{
  "n_layer": 14,
  "d_model": 640,
  "n_experts": 32,
  "experts_per_token": 2,
  "d_expert": 192,
  "d_shared_expert": 832,
  "activation": "silu",
  "moe_layers": [1, 2, 3, 4, 5, 6, 7, 8, 9, 10, 11, 12, 13],
  "router_score": "sigmoid",
  "normalize_top_k": true,
  "routed_scale": 1.41,
  "balance_loss": 0.00259,
  "balance_bias": false,
  "init_std_router": 0.0114,
  "lr_router": 0.000183,
  "vocab_size": 8192,
  "norm": "layernorm",
  "norm_eps": 1e-06,
  "tie_embeddings": false,
  "optimizer": "muon_variant",
  "lr": 0.00144,
  "beta1": 0.9,
  "grad_clip": 1.0,
  "batch_tokens": [32768, 65536],
  "seq_len": 512,
  "train_tokens": 456000000,
  "steps": 9687,
  "dataset": "wikipedia_en"
}
Below are experts of layer 4 (counted from 0) of a mixture-of-experts language model. Rows are named router (the router's row for the expert) and show model dimensions 128-191. Each number is 128 + 24 x the weight over its row's rms, rounded and kept within 0 to 255. Numbers have three digits each.
Before each expert's rows: "comes after" lists some tokens at least twice as common just before its tokens as in all text; "mostly gets" lists some tokens that are sent to it at least half of the time. This comes from a sample of Wikipedia text that the model never trained on. Tokens count by the router's weight.

# expert 8
comes after: " the", " of", " a", " and", ":", " The"
mostly gets: " Be", " Am", " Se", " Di", " Me", " Ne"
router:120126095099093159122123138112133166130120145146131083137141126093146112120137172099121112134127092174137115112094122166146106128136121125118119112129127137114163128163136113122081128102139124

# expert 12
comes after: "  ", "\n", " 0", ")", "%", " 1"
mostly gets: ":", " :", " |", "|", ";", " European"
router:115130106120145151146116126121132165125136130088124108134120147141173128093131114067147120094130119127104088147092114128167118145120121102117116135180142090133167153162155139134107114111153141

# expert 16
comes after: " of", " in", " to", " for", " as", " is"
mostly gets: " the", " a", " The", "The", " an", " A"
router:135109147140136125095114136134130096116130111102112106132115135124156150142135136119126112094142173137147143126106104179150075113121125194140120147150137141120161133108149131142096127074132133

# expert 29
comes after: "=", " =", ".", "|", ":", "′"
mostly gets: " USA", "HA", "IS", "01", " ITA", "RA"
router:148145121126120121158179123135133128128134150108106098120107169153161143090163155130133136129126096165124118117100118169176069151112105157121130113152113139134195133150131166134097114110135149

# expert 20
comes after: "\n", " |", "\n\n", ")", "|", "\""
mostly gets: "\n", " Website", " Phylum", " Animalia", "\n ", " brother"
router:119112112094131112106192126106136104117157113065104159099087153154162122112202139138103138134110103192129156127134100127171095107146122116104116106156123138105162114157120134140125121103140152

# expert 14
comes after: " the", " a", " The", " of", " United", "The"
mostly gets: " National", " American", " World", " government", " County", " city"
router:147106104149126165134118123162129114142151152125107066094107140161136131116209142182123121153147121116123126106055098130155121188140110132132146121157150121092188079146116131148098113102137123

# expert 4
comes after: ".", "=", "\n\n", ",", " in", "19"
mostly gets: " 2011", " 2020", " 2021", " 2016", " 2010", " 2015"
router:115100079151126132141107127141137150128134114171118155108113140147148153122156155155118104095133125157121111113087108162154070134134142151122108095168142184111156129132162115159111114081119149

# expert 30
comes after: "\n", "|", "-", "\n\n", "\n ", " such"
mostly gets: " •", " Opposition", " like", " especially", "  ", "-"
router:136116132121075144144126126130134106145124117198115114099132155149141153071159182155135135122114095167147139109089129096155083158122142159104121115170099132113132127115160132151111153078133158

# expert 3
comes after: ",", ".", "s", " It", " it", " which"
mostly gets: " was", " is", " are", " he", " it", " his"
router:148165131072115138164077148162107095137101125059133085132126153178118133126137112131137124118133087141135117101116112153174112173143150148106129142124148122096115142115148156142108094141130131

# expert 10
comes after: " |", " on", " in", ";", ":", "°"
mostly gets: " May", " April", " March", " January", " July", " October"
router:136134119160107158128115136149108131119139171167106129129138139112160139103155147121127118089128194164125116143110106144154087153140128140111115126161138126116184112178157128151100137114130135

# expert 7
comes after: "-", " (", " \"", "\n\n", "/", " "
mostly gets: " f", " ch", " C", " w", " j", " b"
router:134131107176125161132153126147131089131166137113135105124105179181143153148131164081131114118138096156122129123078123140162075133136150139120127121188166131121173113150131135145083110093125158

# expert 2
comes after: " |", "–", "|", " (", ":", ";"
mostly gets: " 5", " 6", " 3", " 18", " 4", " 14"
router:106146124134109158186119148128126140103124114144130147123100123131165149137124132194114126117104071165121156159110113146149076069140150093106113131174154084110122112122136160158107125105137123